Below are experts of layer 12 (counted from 0) of a mixture-of-experts language model. Rows are named router (the router's row for the expert), up (a neuron's input weights, with its number) and show model dimensions 0-191. Each number is 128 + 32 x the weight over its row's rms, rounded and kept within 0 to 255. Numbers have three digits each.
After each expert's rows: "mostly gets" lists some tokens that are sent to it at least half of the time. This comes from a sample of Wikipedia text that the model never trained on.

# expert 1
router:077175111126167118114136100092141083062168123042099130155177119063112146138128180079094121085128139151091117159164117139155116139059116096144075139098141091083151185123177091096149082056168157127121201133129162109101080081169195106124144104120121159069108095155109127115117187163106127121168142097135148156166126117157151151124107183094110122102132171142142129190124092078160108144131143117137134129059123113083075082102144155131116135168072119144132093103120124140091140114112152095183141122079166147083087159152126090093101097172110189156139128154205170155131097123112139144
up0:109131126097134128160137120108125183143133123176145127116130126117125169159146085157151163063127105138110119067141182118122091085170048099179081152158081117091129128187128113094082195112114201122140210138069125151115082088155120147111121100126111116123097131094087112075151097105119212182142124149137100140125123119142112118083152091074146083106099105157144149158106084108160157145073198074169100147165175140081113179130151192156097092090129118128078164098101092153167117123148103090095145176125137157096143113146161173134116146156098087137158108150136113120092169087206162136
mostly gets: ", S", " | R", " | S", " | M", " (M", ", M"

# expert 26
router:164186121162113125179115161118155150132158166074143132113126146143117098123134078114153089126128049150140186175076126134062099135172118118122131097182147167116127125079127084124144109127125140166182104120126140132113158149156135149113122181105168079152128082109167148163133138118092130087059211141010111158107131110113087145132115131103144045180102128112166108112144102145120105096105094157164139128169133090115132103136139136115136129109104055135162115131103153115154097095118141103115111080177047081123112110098160080197138135030155138076154114154139126119121192071156139128
up0:154137101120143156099125133099137186168112141125103078084159097122095076114167138180163120115110111155165084144114185085120212123093125102170146150126122096104152129102090137121135072135132181163133103113156133083151076166063114108134120117126151187128105086078105137101143081146105202136068089101098161138084134137118145135110185147151140103141131157117175184146119142173128132136139145162145092147113085104149078164124103163177052162120067137104136112175182134079090181168132091143194147112183105130079207189156139126131186144071152097138082127174158126150163134118112122125
mostly gets: "ić", " Jr.", " Jones", " Johnson", "ović", "kins"

# expert 24
router:145186154160110098176113176109148163105117109082120122129172103144101106140175125178173123109124076125174138194149111113113075122105172085132121142154128128132084194106154103150135149097134114107119131072106156148060086132173139136113140128166167035186127084162155132107124160166124124135097191146073112169134154136124059119151094123089121122113151162192148118123114097124098143123133122147193110060171141091113081097116134147158131189160058052145114066130097149124119107081124085078103108114146119120095082095164087070115128117092125149044127156176151093141131152128157149092
up0:112118194138079126150054097099094145159132067086134127197105112151062085085117084116149103106112104111113124090143145130159121174139125139117129149124125069063112098102163123133064144168151119143137118151153138118066127129103157117142216098132167088110097108146128079133163180138099176106160133175116149114202146109116196102154122158176063155082083133131128152120113141092071128130087125123100129094058143061087171125149113126114135153140131187129112104174126125133144153121110094082145144104178115093170135121106151157133088182159101142178150131096155055117129136106187050140
mostly gets: " | USA", " | ENG", "US", " USA", " US", " P."

# expert 4
router:117145157151085089086123101104144116108133122107189159138131168127111103118192038120183133124160090086193118164138143138065144119119174160151160107111115217166127168116097186107069150095142078186148154109149124174113153090126110132090125180127157128158134110163147158102210150131123086144166143170067137151139136148103085133101127144125092102117200140141069149120133075139144154062114151175123134101186153152161121164134143134144159136154173156113169124068104122158154090130195159082110097132131063091143095091121132091150092131100127122123124109101136100201095152185095151132
up0:045134151163149098153143106172182151157109169121124167111129061091091126125138100145080133057160152098066116100099176094116066131154142120142130173118155105142137131139188129123078112151078102123104101130077080158159135173174131129142120141102149096134158121138157157094160146131135154139126120092136180205119146139128130179096136192125117112192097129124098137141096123130122168103105131134121143050167152136154069143178132089162169153124136127074105163130047121167157130143153135075119175140108079116127116097113117137065127168159125120109085170186091176115045111100089053160
mostly gets: " My", " my", " Her", " | No", " with his", " His"

# expert 21
router:109142119171148147148088140120158210122117098119130132200137090181112153088143128072194103179102074124111111113117131131186083159173124145134155107110134140110127164152132139098163152138177099121125171167078108130128109089126078108141153158109101181157125093133175177158133122134142162131076135176107057161165176154120072114137092115144156171145176130196106103165165108126166088197127135102179119177165166121092090146081114100162120168147077147137132079123176135171061125130165135085114091174067175148092111116124149121113167139101132099088139098151088091145045123117150121174
up0:149166152156156106105095156083117037112140185131115136081117148104109156133120132069138192138050167123113126157093108128120132096116144146150196150196160136124103141114092162125169098131112147185148104169091170154098189170124147120102178141133171063072109146132129113089088127146056155139122126089086101118159146073165126156123137126144186176202095128115149075066175132079165118164107143144140159131097128148158140170134095125122131134133081100148175078107095179174117110091106060137093153163120131132210112105095167156172138148097156137147190132143151111174146124107141113143
mostly gets: " ===", " ==", " =", ") =", "==History==", "s=="

# expert 23
router:143148140100113140118081172111142158129165139228088141105094153130153137069084176152126166061093117145129116128033133178139129086105117191129076119131124139138123119116133128144153146108121116074121192195110078099170121094152129120127109141164090172134115088102100130156184137122098109126076129171127135154143094153145062072168089104164134110118113177212123123105122172090085173118151137152150099149135103117217141100154135128123114126085087122120159094155118092123130123132117081139139132209131091133162097159118164145140101099111122041085111125158189089081144156149126192118
up0:120182105073169099104086103188144105123127117145137126111132121057141126102111130218135168086129119114132098082170085193168137158128163151122118158168074183189096080131075130133199071105105109115126135106196123168084108100153151081124115111134096128139173129112089116116163139190137178140102123125150148134168134112111140154152142135111107120167112128089135134116101126143127123228119186202149121139183085159138145124102122115116098131144124133146119172120155128162170133183164139151119112150152188085100147160101140115156164122071118142133108140104180188102137149187066036155
mostly gets: "a,", "s,", "\",", "ing,", "o,", "i,"

# expert 30
router:137181123096106106137108148159142124150177140148148164165170096169150130107151114086128152135140083084102171185120082149109128103109138134148160103095127134152185131122161128200141111197127143138138084090161147139116112176071186151100198104080137115114110126117134106167132101087137157181123221139099131109072106070150156182151124120085182103166161132060136155080174084131155126097117162120106134103122141088203153139117165104085154149103168113142121146137129143070103107112119194108100133153135151091120077133052143093214073115089168117173139130124146098143108181123105149079
up0:086068111086169106142101158120122122101154193100122114098120128089108204100155154109120098106066074089134143127177087140173103121160133114148150200098093104144139129139107100136133173099157155170126129084137169132062143140211123130081111106137188203196113147168137161109175125179168102074091124125093130156119129089099177133125070143122093104161144142176097103144160135104104118117115173135120115153120133147113165147108079110131163144079123077144135138045139156113136128128116101094165170127196136195124082074126127219132150132098144125116110143166097083140075135085099119112
mostly gets: "è", "ión", "uer", " Garc", "o de", "én"